Weights of a small mixture-of-experts language model, trained from scratch on English Wikipedia.
Experts: 2 picks a token, a shared expert of 192 neurons.
Below are experts of layer 5 (counted from 0) of a mixture-of-experts language model. Rows are named router (the router's row for the expert), gate (a neuron's input weights, with its number), up (a neuron's input weights, with its number), down (a neuron's output weights, with its number) and show model dimensions 0-127. Each number is 128 + 32 x the weight over its row's rms, rounded and kept within 0 to 255. Numbers have three digits each.
After each expert's rows: "mostly gets" lists some tokens that are sent to it at least half of the time; "comes before" lists some tokens at least twice as common just after its tokens as in all text. This comes from a sample of Wikipedia text that the model never trained on. Tokens count by the router's weight.

# expert 35
router:176138068043154109118121056185100111163172086135138195200134159139111103134075127104153126114138164119150141138121149122136145128130192089100111123145101165131126141118110189087093154186176120100075138093140104112038136126114094120093179144101148138192122190088127069047111119132143123136136160065096138086110146115132129191141150128152129124102137120133140159137162154142175155114103
gate0:098106115159116121179122116136062175149158092127165125110087183128139097132153147089163071061154091138096167151114146168178119144114156099072183175149151162163159165145099171080104107137137150111165139120120186159104094098074103083139145117194107075113139136143120189098109123096106080099147158148100186110134135138165153125112172165157105137177095080131085060182098144150172113060076
up0:114115125124170115133150160138107182130083166150136129105103176119183152102099140169146123069200155131102113109113144144144143063164087122101151182156142119141039167144035131068112103101178145061182135104158129157097113097104133125191104133149122129065099129117130115160114076063127120169122124122133155136202156097153195123134164133138099166078159127133127119183050161160134122112148
down0:121107147186131130120109117097156140047149194172097086104084070127116111116132137124123154135161131090148138171124162081111124147121100213122095089139134103119154130114135119117184121137148159110117144120102146126187108124139132116162194161130100093123138082125102088094150138094123171146162102088141165087175113152137063090061060089140103151150155170179108189114110126162161090132197
mostly gets: "ments", "ings", "ches", "ards", "ages", "ctions"
comes before: " |", " and", " of", " in", " (", "\""

# expert 6
router:213136115039124161103121051208147176168075143108098136154152144124091107155068130131087127070121094112160057121170125140092136179108183055104081113123157126124092180098131169076063123155109158111120111119109137059101099102072128139091134129126151143121130173119184127081151144128083125106178095131086147136114088108115081181133185203159108100099131113109135191119165085148163104131122
gate0:127097110121150183149093181122142204029138116122125155189157125124162147095128137098160140145191165067145120121144113116112130153097115091130185150133073184124079117102095152180119164125131120116077123037160092146133192174101111122165111150090186152106122145099081104069167103092168113123171136117132149098072095141158094187102098113163134144154089096141125154146171177173167104095140
up0:112111111175125077105150146117100124151144105114090176115121140116188127138043105127158181212135147110112129152120184143174140105107057170128112158128123125155119093173133089069169155124155145115104097091142094113157147158127117136060082159145137155098090094113109104129137091148151140129156134085083140131053105078124118145194090111087145128174132185162138173114115188200161110082121
down0:166122126172115105127162145108217146141070097094131141138118058132108099127111147177137128151115137102141118173169201129114089097213141122078142096112135147088145107075099133158170115121165111139145088128161164183146081155130061118146158166110124140113123065141077105122076188137134104124116184151144135142137121141101089141074087120104080128117113141105125122047168136159132075115108
mostly gets: " 35", " 40", ".5", " 38", " 36", " 50"
comes before: " |", "5", "4", "8", "6", "7"

# expert 43
router:166131120067105108142082057227126130104134154131081148157138139177080141088099119149136104118103114163117099115121120163124180100125204105097067158164073145118116104138096150121139156136114167129103110077167130115081092098094150103105108101161155118146117122105204157073143100100076146095198146101079156124083113085180122124150150125139110139110156128144106105131165120135170136116138
gate0:150135132174117115174094138149111137106158189084101087165087168145073145129131137084102106153137101109079115150129075123155107068126098095144104111160129090095073119136120097187136148137074164115149109070125123114071121154107116168088155128141145124128119058063112139113155125132111123129131167119156125155112072184122172167121096127117151106161124074060106140156058135089115139052142
up0:098137073121154142057167159117181137138146113071118065148162119109178128082172116145117163105147111061167147160121147148127139166102149165107066172124108146172191098127118150055111149110160153174114101170105131156102166139096090086131107178098179128129102145203136124183043120097141165112100151148105165146110166115150178112114137094140108129131181157182130150094129169134157146145115
down0:094129159074126152146048156148077199116164051130142114138129185132144136165108114108195097153124123140135107127158101111138078101103123143122127107132108127043127179150122134079116122171095137117168097141160090129169147129106183186121114113135138125136182154090153087093114158048161164119156073133102158098160088166090139155141010143147141122149093143101102082162135144163085136104179
mostly gets: " 197", " 196", " 198", " 193", " 194", " 195"
comes before: "6", "5", "4", "1", "2", "7"

# expert 1
router:177071110091126136130102079191127157123167097072091152150128124125113087066084087136130106111129117163167136134136137108150172130086197023077127159090079140159144113131152185138096127183150146093137135109147108114071109133088126133085134130090159144159137184094142111071089105080109137147136077040099129121158080140160088169154169179171096104144136091086173129123124081163208136116135
gate0:151116098139160152153132133135129150125205164089159186124052182165102138148080101141098081128169127127203105111131054157117146126145131165156153127146162205128123143069130124189122156114122113081114143177189155149121091153119155109156130116162164114176066105147112170151106205136131079100124103162143188108118108123107119164136115166171126166146120129164089102102148145135143142093160
up0:166142184105140103092187096149136113140103068132161139135110156128140104170127070121087103090117174153134136111133148070129089087175097131103114121163099119147137122137161130094125128104178162157157110093123086123085138088107170071103140103087143093111175117134114091095161108104094119132127168088108132223153103146082105125083134077165063207102115106156156215168170138155107088079117
down0:157122077145115150164136115151103143151098135127150095154149042126075136124109161182126157146083140153128120057120138139157093139151138147095145109173120106173091146165120094115163127145143114135144155120103112140129100131133135148163096121110173099148226119080141111129118093054140131166155099102126089106153179137134120119128131206130136198159145145074157105094155105121081104129150
mostly gets: "==", " ==", " ===", "====", "===", "s=="
comes before: "\n", "-", "The", "==", "===", "In"

# expert 56
router:185129139103146150105152079223109163129188122100116135158116129136056098080091085145153087121141156127121118135108091145102144157090215055125080124133101105110073127103111202081109111193157124123124128121151146103085085136103137145093083132101179106119120168126158101056135079110092128108150119151123106090137070105177101162155138146145083142153151099123124141141151089152214092106149
gate0:125107131073122171164057091158102146111123149118149150110163112160100145136144163152173133095118086134177178203163119092096089111076116129138138136115077106138191102108135126157130131086139101094120139120135164097105222192189122126133145133178159149152106100072120143156150108158150072153145130125090103124137113117125154131147160100171156071108116120138194098170097127080115132120099
up0:124129182134108081125072125130121125132105057065138163094150078101100125128154154140102123079125131152065122107171124060161160131163136142133116161090135156189131106152096069111099123111079189103134172142162098145136155130125158168130146146164133189102130126057176138138154125145098145133097152143149121086134203125128096127130020166153104064143147153135145159111126131100088128156157
down0:156142133154145090139124140079106129118135036104179134141109151139088133144106166100077133065185098102121098172136156158123129159155178137120135125127114141139124092139155073112138085147105088094206192122107094134130126164141077093167104124145103171102103088152147059136112136157143122106111151106086162057134156114114143075150114126134125112133164204123172207073128183137102125107115
mostly gets: "ers.", "ed.", "ia.", "ing.", "\".", "ation."
comes before: "|", "\n", "-", " The", " He", " In"

# expert 10
router:188087130058132103101082088147109154174150139149110151193140125183128122158085085150108118130135163120124122150158153127109117134114129090082098147171103144105152139148084213150135108127134156092126140083144123093109123134077174189104138126137169127184112162103174114096140069131053150137129116102091103100144110110182087155126146163180110093091137174125164161158133091196199094137154
gate0:044104175122138164082095137132114136112161142168135135142134154075104127126122164133201127134153080097153096092178150133154118146101130131124114088121112158125130158108130135145160139128128038143124117107108161169141085084131168134090081147136153149159170140107217124140173122134158131129154096128175091106117046093129086115142114146114118128094123095102150072159141135071147167129087
up0:213163071150121172198168101121141106087107132104083118090104114130149085129126175113162170131153116156140115125101114153107128167114128128123134109099152161139105088132137153132199145134137122093077172089157124134159137130130092117119098164088127125134099123165184091093124111135062095101133116200148144131129134138081102197074131152151093171139176157160084188080094129099159066115168
down0:132145123056146164159123063181091094134172106194088139130136126158096159123107153135088127083142093198097142173162138066133182205185132064109109146122108098103139107120151154129150114105064097076123117112122160183085182157091098103144108146131177195153161163125160120121100185149122135114113143131154045079109080127064121193150068140111083181143124118153191118145138161186126128113149
mostly gets: " when", " because", " before", " if", " while", " since"
comes before: " the", " a", " his", " he", " their", " this"

# expert 0
router:175135131073127177092125059196135168143099135121088153177174102172137083084118132118158099092152124155183099097188154071093126196088137130110140187126088169101118123140095153144083119123168130105088163105134111111105123150123144167108083169096133115150170184079210096037146091129124115157152099092086154153112103137136087132135164193122066115097168116107101125153131133139181103148145
gate0:161134119135134114163089123158110088166169128205145120163118172149114133131108081150130169099083181142136095075125128161127123141161135125107183158068112167100130207080112070143080122115133155173104095090168151148125134119121201077113115080204164106146189060102149159129112140162089120163138137070135206112091123117139113127090177079189142126106091110102055090136065120116109146089131
up0:118132132137109126135097140098143157110124151119155153168125129128139143151119113116106120107021152157204107137187172132100092103111109135141115106127103189120147135149126146193153140128121173126132126135201164138155149081125148180127151095159139068141160108134073113118091127121115116156091096189181137110067053088095127111155139172173175150126094159178154163164151114131119101101094
down0:107181138091074151095164158092088084142150097174091177106124122076162122162108101144090173078144141156148108122149151202113149112146142107105145168115214144192133157102122056142121148106132130105109104163140154161122174117109135154096180036130154066118089091128181100100110208117138086108179179081172142125114101172157134126139193144156096075165183136068147105173129118181118081091111
mostly gets: " near", " under", " along", "Th", " Th", " av"
comes before: " the", " a", "g", "000", "ail", "out"

# expert 2
router:177115139062150138129103096193142158170168147116127133179150147195117116147052146132113102064116148109169089122109104118111201132115171055161113146116093123100074168124141172150118128163150109122101180150108095098067120059102152120068145124122181168159102156076148098076146139152132148081142124116131157165124082134118111226102151160143090129102151180111172147131125100197164092123147
gate0:131192137105165125149116093157112172128175164056113133145097096170213115132113075124096098080165149148128202151111099085092158109116172129116107169107156134178113133137194136070116135143118162094107147067132120120087198130103112181108178059172104118102133136129199069124162154117114138121119110140163157110190110142139088081158062122106111071123114162149152132176104131171127116114087
up0:060139128141105117221140175115102146098153158116119170104164149185088150143158132118136092146095051089106102183176160149075120104184143078117085127212105082084164106132098138175116121180120158150122151124170132114152151093123099120115126160108108157109122096158119145129164134119139091097144172095085105081065147113125138126082122151126124077131150139079163038141143162069099125152090
down0:126122157114124145132070136101156095119162169118138152174156160177128114146079096146118088113137084132090107070101131131124129124093130153059139177185128142146055125140142141105136099128144177140111084091109111132167146167152170219130103158130155165173166186148156071174078136138124087061121143093156147119134146133079120097134102141109063139131108159071091119136097112158160100135093
mostly gets: " River", " north", " south", " water", " line", " rail"
comes before: ".", " of", ",", " and", " is", " in"

# expert 46
router:173057152072146086139109081211102165152159159117074158117140107141126137077062046076137123112156113119136145139124121142135123169138174007076100137139152118125073202145103168122122143152141134088113157089147165110146095100098129188102105121114151130176126157130165104132140154076106117131189143070129134098108104048118102175152126168136105121128143105139168145148150128132133074174123
gate0:138117095137154155106109075152105122121062137141129180145107130123142165136074094074141154125129165138140087158098161132121164146140149153084137121138085083109099099104139157111188145105127087154115089169133100076111142068140107091104196164126139090160192110121178156151149075086175187074050109134107083123159110092176160161149129134124163088149161107147141118142125138121144108170139
up0:134121074102169149127081107133164100157137159160128167146105107116142198176119153078132188164077146057158093195134107128129159135181090154093057088124067127078082124121128185110126109105058094065121166166151150116113127095125151158102136110089139128128145152084160134126114097103097139080093074159141143139112094098150058116150147154154112086129150090142141079112178177083137120090095
down0:158083164142060133135124059104143147179096126104135154171151108140128133148088152122135156109122094090091156128047159102142138127153087108110161155138126095131115051145168106133148128147153168111099146099119176156138117146104112086127146109152129145141139111176131095073211169153167153161149148148182180055119109073072137087101118084106139133108144117201162131094167129037150124143104
mostly gets: " act", " work", " film", " us", " show", " play"
comes before: "ing", "s", "ed", "ers", "er", "ive"

# expert 27
router:171077162107160149158122060219136146153117134124108148158136158115063084141086091172096142096132094132126117117103104154124201153134199078086095175157134123138089134106139169137110114118151129108091163116175152090135117120086194160086115066160131088144090192101142147026151134121107133122134077079113162091140069096184145146120117128156120112089125160078141120127152159157159124140077
gate0:120081151143161106140140102146141092122113153146143174102123150131098089153157061128074158151099151170136137107117114071102200127064147109085165147173147134158090130102113124182158099144182143123066174128138159064143095168080143117126118114171144116212079119113144174072118138130118098121098144135116144097084165087090128095161135136089123105148128043095066155088192142115129138074155
up0:124162164110193095084177105143178122098152133108122132134147114134136106090103111219139133110177105158113200126105132129149135087142138155119152141136145148145114131111219111115095131114250142137137157093095127132126141131114091080108089086127151125180143209158139099142156088190112071119084180145192161133205112173118158109135135178142132101175123137186084150122126105192108127088078
down0:081082137117134123110142107160146166141127098105117113106192179166070119095184155080115093186086140135140068144154123117127167166065128131118081147187140207066185133134139105129080118138144163099117090097088101159128116143154122135173156100061174118104081096104133118107161144088145134120142092134131149145077113058180130162128105108173150154092167121045138191082102154098107116118122
mostly gets: " ", " member", "andidate", " president", " author", " known"
comes before: " |", " of", ":", "ity", " as", "ia"

# expert 38
router:213067086081147100104107123197144174137172143117131155195138150143118108164041110122144108085135152132159119141150133134132125109101210091084087121141106125138105139132110205122113104154177133080108182119145109075077091139105116144111128123130136110170116158094159119080122117125134128129121110080114159102101113110113095160089125139140068147093155153101146110112158109155192097139113
gate0:117123146109130167215150144151062162165132108136136103121160035100095147162142078099127139137169130168175100145166119073143100148143140123131113109125122187187104104099158147104138164177145104119130127106082104166127156095176118088150109147111098172134198146184168078135165098142125128153103155135118101134104093121109105107116150158132138133125152142156129134176143111077104086155136
up0:096127101118109159089097110116059118085110171128169092092108110095140184132083147141153165199142109127153067152080139128099079119171154138179168163148087124185119145105076158125152136109142125110102166137108188212063147039140144137184133115153136200136115145096135076114104170081133145112138112118163131150171103123124101164107117099168164131120120112140074095086100160124169104157166
down0:119129186156162148125115084130140140190172161144079158120255155106117137097131128099126134109129110120057160169151130116136108165136131083143042135102151114130163138110107093094144099125181150117163108151081115121112184090147133133135147154166161112151069096102128170152118161160089158208122109079185142128124097162143120148085135115115130138130147151156099197145161105125105156188130
mostly gets: " people", " members", "ctions", " years", "ents", " population"
comes before: " of", " in", " and", " to", ".", " were"

# expert 50
router:167106099102163104175084076177124165159128105145099149175148147153139150116098102124157121098139146118191117131158158119140142114110164088066131134141082111131133143162111214094078132122117127147052115051128172137106119109124181153086123116040112156168095154110143061077159139098084133088150111074103100131148119086196118152144143139182082117108105148125122150172163130143155081124109
gate0:163125137141168171135080066127075144108124154095127104144128154133151099109113067153150062118096142110185124127138159144060136181089093160125128151176079117161136102113109124141085090090195186147139140150139115148122118173076122183138162117170098181160105128135140055103132075157112134175103140088131093144135112150076110188126108094125122118059104158069128151131113098141154120157117
up0:167100153187124185095094106136093144093132117079141113161231051136154132130115151135151112122052181087168158095192120124102106093042107170153089123175082111131183098162104151166053091151122167138174129178168081159114130132139120166139144100103153103122106139101119116106097138133130158106123123086144127135125080167130110095167101149151161123124109123155083145155155047152129136145137
down0:108136133150118124185109190086116140151117128140179097125059119110112146136099092121088149171126112144152100171167176087078188084100079176130172174090205151131133149125087132117150151079126120163153119104129124121147089133153194186141062081175123113132048087136137107150141125098131117130106171125082152150143133144114179107116160143116137108120146179046099083095094150081126085089114
mostly gets: " used", " included", " said", " served", " announced", " published"
comes before: " the", " by", " to", " a", " in", " that"

# expert 5
router:181097101056157115131129095155132175170115126067121176189147157158123056144048097144191088131126127172149131106144139106125128122091140099111102151134088141095098130139113161148103107145139135114142128093152116148082092123109201130105144113124150163172107165117126104070145102125098130100163106078097148132137105114118078171125160149157097111087167149116169150125158148147178109116073
gate0:106154096125143095133073108111121152163165094157149122131150141176099106062162115108132193087163166132142148143134061189175132130130152139132122152094137158134169144140182131150109117157161110077168192121096102128114099089083113100094137100156144108125127141125159111099139061174144079115071139058203129135112155164129129140076160092172092111146083110166137149107136136125158103218149
up0:150119126133155155137128148132120097127131198142133152110078145113121159098111199091137130109145090114086091105108117076114125163108137125159077059097100112062132139136124156138145131138131089145060171189116128107118093183157117089122123155111092213102106078171152147132148156131091146129196104095068092123108118100126140149173095123080110166114122031101133129093138133099161201121144
down0:116139118098113134156106078167081101144219125118150152089148127118088109161183142137152158148171131110099086122152072099117113147136117175124129117144155194081133129069164117179124107117091125157136139173125183059160123178134091199148162135174130159148159151118160138136132122106129110165111141094107162120125112080150170144182084160146060186085121165093140183114151131129173123089155
mostly gets: " would", " has", " began", " been", " also", " have"
comes before: " a", " be", " the", " been", " not", " s"

# expert 62
router:184114106036149146125111069184126171117139109115076159140179137133072115087126082081133128093124147141140093145129152096122208078092107105093128146110117134107115172114082175111134113155162163078133137086150118120050124116094154160106104107146164105154110162105176106083116128139080122111164069149141116124106112116140173174121180155174092099114181162129154143160192150160137108097117
gate0:195140106122160137129104123139119157152119132107106177098136091104106088115136134174091122100088104146157046148109110159090084128141128135105103077097120088160119096120137082136110118178164080048156124077145167127167155187078153122129065131141180109114159155076185079107189128179096112180075038097080135083124139129125109200158138153104116065039121096136099149113158133116127096172152
up0:084069092105129124130114107123148105153118103180103075147115130165130104139111162149135122147073113117084164102182119175152181134155114106176151144129135166098112184102073134121123122095096207209146169110086094096126113098143151135134158137122110148147126128173070141168093072093075141077187163121180112127099090147138110166142152059151112140189115184089086098118131105129158167144101
down0:129100144101126118117137130115103151155138169056132137144148186101088176151171110127101205111114158102109075172119090130171097178089188105133192065137153138147157145144116129062138160132118053094090138117171099095161140135112145134148135124064102130145108149071115112109110157109087116149123125189133109192141124153118101126137142152163097150170135117162118190089123084142131085140086
mostly gets: "In", " in", " m", " In", " near", " within"
comes before: " the", " 199", " B", " a", " 196", " 198"

# expert 49
router:216120136111172183133082126203138154171187113146125146139151128171090123065112148115140081114126095098155112140089092109128181174125170068083105145180139138110086160158122138093089119175115100111130130107145143047085122124096173158090164117110138148147144129127124099101132114084118136092153119121118156111125066117168114150152182171098089150109120136091149106160152153153148061114071
gate0:149139102152144077134082099122147128126098115168102158149123116153141069096082103137142147134182180133118133113090148130174156152162142152162100150075114086187159154102134094118096078122145146113126161102099113066143064137175145122151102100060127116182064165140172069126105097137085095075183186143122160147126169125113150159196164084118106109108095124082125172140172148116202113152110
up0:148126078127110105113152136170094146173105154106136126068156136160180123127154144139109167128091082101115054140139113112132168073184095076089104092129110126111137133219152126126139183129111075148130142147103141193085120121122121134107108200172070112083138131088154167080170072108112164167151077179191106115176113115169152161128196096112137097110131128116110177092112102098120157103120
down0:205116163098131101146121132130093153163176210156096138075112124118152111076139120177078149149141165206098155135114169033125108197194120091097134162160114106188130148149148088173110175086134139132189111115183151077148090149136130143126133188105111135160154123069116162108142076111111103168110115144117089129087143075136133118058121113171139119199119075116109078076126130123154133072147
mostly gets: " ord", " cent", " produc", " small", " long", " present"
comes before: "er", "\n", "ers", "ed", "er,", "ing"

# expert 32
router:166111088093189082097132065195122183157131130092088171180136107175053118165081081118127093123129139158133161157111112136098172130121221033114079142097082121135094122155111195111136145153156128070118124090139156082088114116136124135108134119073165183168131202131186066045150127144130145103145111117142130112110106171171111158155166119185068109132124163102185131135146107157164130105074
gate0:125132052113145136120149136151114141112229095076161129113136175201084138146109087116182100112135128121131157186112081057135098118108143090105146089127104123120125169156066154131133110148092162092148172090161152168177149101128150123157076092156162163116111142117209111024158074062079115109115160124137138165160083119140139131108120109099077179134110104116139184093129128063113156126124
up0:087162096112205165115088132105090172102161129160119064161153143111113144129091111112186095094153161114193173162146101140137134118069165115166166095147131158129147090152126082123170063071140116116166121125084140178150170106137128137114055181131116114122173053088105075169079111138102131125147150164118180142131100117092172075076168124107113155097143119111157137126181131097234106088114
down0:190113077119144054102155133162198111086141118148130105112181120141074095128151150106119184152085114114142098129177177108112082118121090113102162133113128138148138127136145137149084112168171079076109120122169137184081117137161162165147166124130110099122140096118164161174105167113077138044202120112163122172166115120096106146094136116106184075108165125154098091148107167149099177098163
mostly gets: "T)", "0)", ")", "5)", "3)", "1)"
comes before: " |", "\n", " and", " in", ")", " of"

# expert 52
router:181100132050146127134088085207135154144131122120130104150156106183072118136103121111123124068097108175169127112147117135104168149130161046074089148152126156122159120120073145108108157156168161137144123127182129100076089132115110107081154122111152109138133179123163127120137141142129122102165125121085114103088091100123109119138193142131093118071157122124127089187146094159136126126117
gate0:126125071146104119178096094145128129158163182088089157147165156158105138136134124075118136067139137102157115088121070106119146122083195119132119185118151080097133110134148126188147083159116124144121109123174108124134159162158133143177099161130153153108152159062134134135094112141100132127140103118107189152131111087112075145168096119126135152085185146111198109099159132165147132089115
up0:144086192157141143087148135140118098148116049129103176100068157117118095141106109165155128158111122202071144189138181127091140112140048122075138124143134170155127189137093101117091173119171148055150089131095182119145106097130136145138144148147089112153102129201118101134174121121130152118136090137156075119103108146119142168117141129125137102152089142106110168137080163078111110147171
down0:145103162117087095161201109105158142095113149129158111128156162086094137118048151149076134150083161169089114116083123127119157136113118133151153105075102145111114106143083146120130150168143158140087126106125168121128130221070161044104131170112135122118187171115181152116174155160141093199164147130114078163115080140198161152058131102125106125136094150136144083115189136128101139124173
mostly gets: " December", " November", " January", " April", " March", " October"
comes before: " |", ",", " 201", " 202", " 199", " 2"

# expert 17
router:176070125100150160123113053227119150149160133120126128194136165189106164120056118109126118134117106110119106121119157094119175148155202057112139177130110160118084122172118125107102098104160141114123121115121131086124083110095138140065120151141130167154119182157157106067163144097119137097189145075108164086104085108099139158120141134181081126096141157141128160162150130162136145174131
gate0:155103127094178157092110155125095126114191185218146127099140135161118110138100141093103095155181123078113127128174109098201114084105151112131149122084209068127156163072151221114115126116129084090114119113120171126083116116087101109138133152110162177206151129142108087148125158094073139120167132138088120143172132175119158223132144139119104109117169121111150154110186119143194177105116
up0:087097155109160076094163132129145141154118101123147149189185173105091137100175086181098138126118135146148111087123116146105120194137077122140141162143112143069118109147041117109169128144151193159125067121073158090182156105129162176087089103181118117101109086098156144109177054165172092132181103143079156125145133105128158017124095159129167172172114125158135168159132173121078094079109
down0:120052177177115095116084142131111143119154084090129175123148105045092130096091034125151104108103198093111107141107171114130173164101136135176087157110120130178134153137147077132151193070133148140121136044106127102146126149107158158129150130148156100110107141154178142154128110114074125132142121112128196153113104062124121134105147098108122114149140103135084139183176164090124065130159
mostly gets: " season", " Championship", " election", " Cup", " round", " position"
comes before: "s", " |", " of", ".", ",", "s."

# expert 28
router:146110069059168143083115110143102165175116096104111163182150169163114102180084099145163104098141132174143078166136129154106163165120138095133107159169114131123128164151113196161131136183154139128120172099148123098068110150105137111101111114111119128142163136098159061055163130107071126100164111119081114110122064120173116204100152167196070120113108094121153150124173097138152156139090
gate0:138143161147118089202145124151060133108137149107082176167200116111147118122126073050110158126131125100114118092115143171161171142126141092106190155135125087100109138100123138124104118132059097153159102058103142164059138094157076094102153129109098125128093173153144120074129114155113120094147126107174162097129124133080094141110141115120152081120130110156119142173085158123158138091116
up0:119109110122130111129161140111112097068108191106112188127177139098089144166105090150112162097088109119134111136140137198121140080160114110106174143195117122102068168138113143152129099168176088134136174124194122177043175145161076097130136129102111100147147108133081145149100131145087089101122173152131115106162159185112086116108126098171120130156085075125116144138164145064135198080112
down0:094139152119083135137136169128112172114139176102130142104139066113122088184078120114131172126090105161150088126181125110142131160136162120085060138160112112113159159127121154138155111150085164130168122119124153134142157085133154129136137107089109142133121199172107080129164158144139173170118116112122168128145101150189140132151116174125114048124094129142151131156150115118178083092095
mostly gets: "s,", "e,", "a,", "es,", "),", "ia,"
comes before: " and", " the", " which", " but", " he", " a"

# expert 22
router:196044111052154108131143074216089197181174157131102143203147147131132090092071098154166123104154135153180106108150135140086189112137174063142092136091084144097137162084132178138133130146141146076145185112143120102073116074105154096095100133138138154149144135105159123069123150154079119169187095106092123139103102111155140155141162158135131128090115112093163132117146127144172129121144
gate0:159079105131083134078129171123095165155179087108177116132125087179070160124160131119176125118135102108183131087115149072138094130062158111178163155136128094147118170132141149117114130147155119127134132116147137111129122126176185135082107138145104145137083115088092174135094134129140127124182104124114130142144065157121115088048201068164090152176161114174158135124163171133073086148092
up0:105139077171085114118164107133081091063151147165101139118152149123142110108160169194145184144050139195116113134123197126150145052186041120116097137134137175166156119111128077130056114163140160114143148134143112089124140118129100183117168140108115112097102168084096139109144114186117108191129149124133094098100179146131086144121130151133162105139137090158147115083110161132088114114174
down0:114107098125081152146165153099160146059122138066115092101107089201134119145092157149088119114195102069141132127173133072185089139170092160137154084156113177155132155180125093156146127108123144186129098114155129166122108096075120165154132122091120076091088084088162121146126113141092126131134101178092160123188130129086128141112089104151122136133122077090140086101119126126111134101137
mostly gets: " bre", "-y", " (f", "|", "--", "["
comes before: "|", "-", "f", " ", " Party", " 6"

# expert 31
router:208140134097111107112147019186121135169117114121104187170159128147080163131127084173114132101138155153145094126130124161138182130080223019113129148125119112113162143069090159125094162179194165089158123076134099102092078126088129142089117094101152155150120193084147110066151154111061108092110116102095154105097101113110136210119161116131072155093122111127143152136152113144184053111102
gate0:156105079129127131169125143138105094188093255159165171139114151103137152170150095101146103117137090123100177100123066125137132119108209152032146142145103073067106198125113141132138131125145144167114128138095169165109139167088125125159138117131130080107117112119140127111112119119127140104130076178164103124163105082122105188142123118138094146097062092138161090126119181136097102169163
up0:129097130166131059051125160133094096138114134168071144123135157198115128155093144153141144153145120119149118134102158139157129064207150096125049128060221116123123116159134123151140124194111101124131085056111088105119057120176103135104054099101090141175151094120116103177185157124136056097139122097100139137112103149161149132124103157108118125098165114183097101131067187106114126140101
down0:065165203121097067128145128084156094136149143141167131125112132183126097142122149165089161204110120155137141122091185082146124165117140126124121139140176137155138114142112133103145120157159090199147061113150131079136161107089134153090127096122090093166193157094108168134092154151197139094158169144124142163106107135128067120113149129076124122149128113122058125132134081110120118079057
mostly gets: " 2019", " 2012", " 2015", " 2018", " 2014", " 2002"
comes before: " |", "),", "–", "–19", ";", "%"

# expert 63
router:189149111041148079075125065188117163187125086132107194161143135153092117105120142119185114079136147145169141124124145141157178146074171065118145131129115120118096129098107183156082115118156118127091133101157111114078136116076131108109158142073149115132119181109123098079184123158112174081139075110088146122111095113163142178119163144145123144077151169113171140111148119205173132144142
gate0:156121117209136096094120141136096141125159105119158188111099177107115165153117110127133103156102153119171070123153159155114169156112118082060140099183177081185103165123079090180102094147072089107191090073121102167150097107136184118095147117171113113135049144071121157104157084118116123106106125104084019105166147158128071135091148108160121137107152116074195196138127167110139102186150
up0:107196096133135093096192134127085149138154113128155103153090161183160128149106130121175158179121179138144092100139167132070097155082142144160094131101090075169137169121068109119125169136059131166120088121131145137014131144183143155109155131140151127127135128072099158134152156142099146176157135099102112104174159099158156128185121147166109180110136082110102137123103101120146148120142
down0:127110153129161117144130202082141153078195159119075130104114108102150160158132123073074124156111140146090207145152149101143078152153157149143134127124144142136132082143109106087143119151144100090107177099131107103124165083103133131101166137168162116163104111140155087120148143139124128219123176179094121076082092167146109091110112081161206091103125155123163157166114159048119072115122
mostly gets: "ya", "ai", "sk", "ari", "ara", "ana"
comes before: " |", "i", " (", "'s", " S", " K"

# expert 45
router:206114139069164135098085066163115192180149120095092148181152168134121150112056110123153107115141139156125131122128107141093198160112139040118102176090103154101116127136107171079118121123160141087155103081150134074081129113133179120092138164098137125172126150091164092080154107146078103096206112116062166089127097076157149184117169158148117141053113141106144135127114129140192079126093
gate0:084077148104186125185101122128084174105109109158157149120153175165138140149057142081135156126112104071137073110159103051184125156170136116071138125112120117104101155110071145163135146149128109144097128166144150083139119157129167149165107160132164080133113130148185130109190137125162184136106092161106145129101074116092074145119112164072064147064123117119165105103149175147129140111140
up0:109129162170112133102096128120079155115085082129113115116162147129111141167138185061167140141124101159145132146116096051151082086117125102168182145139153079091103166097088129167205080137104064128113125177091115119118123134138115101097118101122201095160167108105156101093186106074145126069172091148114152176065148157128166112108139158087128090066158147140133138148110134095079094102134
down0:134103169087143165121138124110156156107089117172158207193105165184140147098092134122080121111134103124134143155144094103115122164129113079154195149181101094076136099157140116174121167156084096204121120123107082096183087129147102168171142099171075211150150071114142098118109150140113131136134186118175155143131071137054150108101072081081126158133136126112156163106129110185133142111204
mostly gets: " 0;", " —;", " |", ");", ";"
comes before: " ", "\n", " 0", " 1", " 4", " —"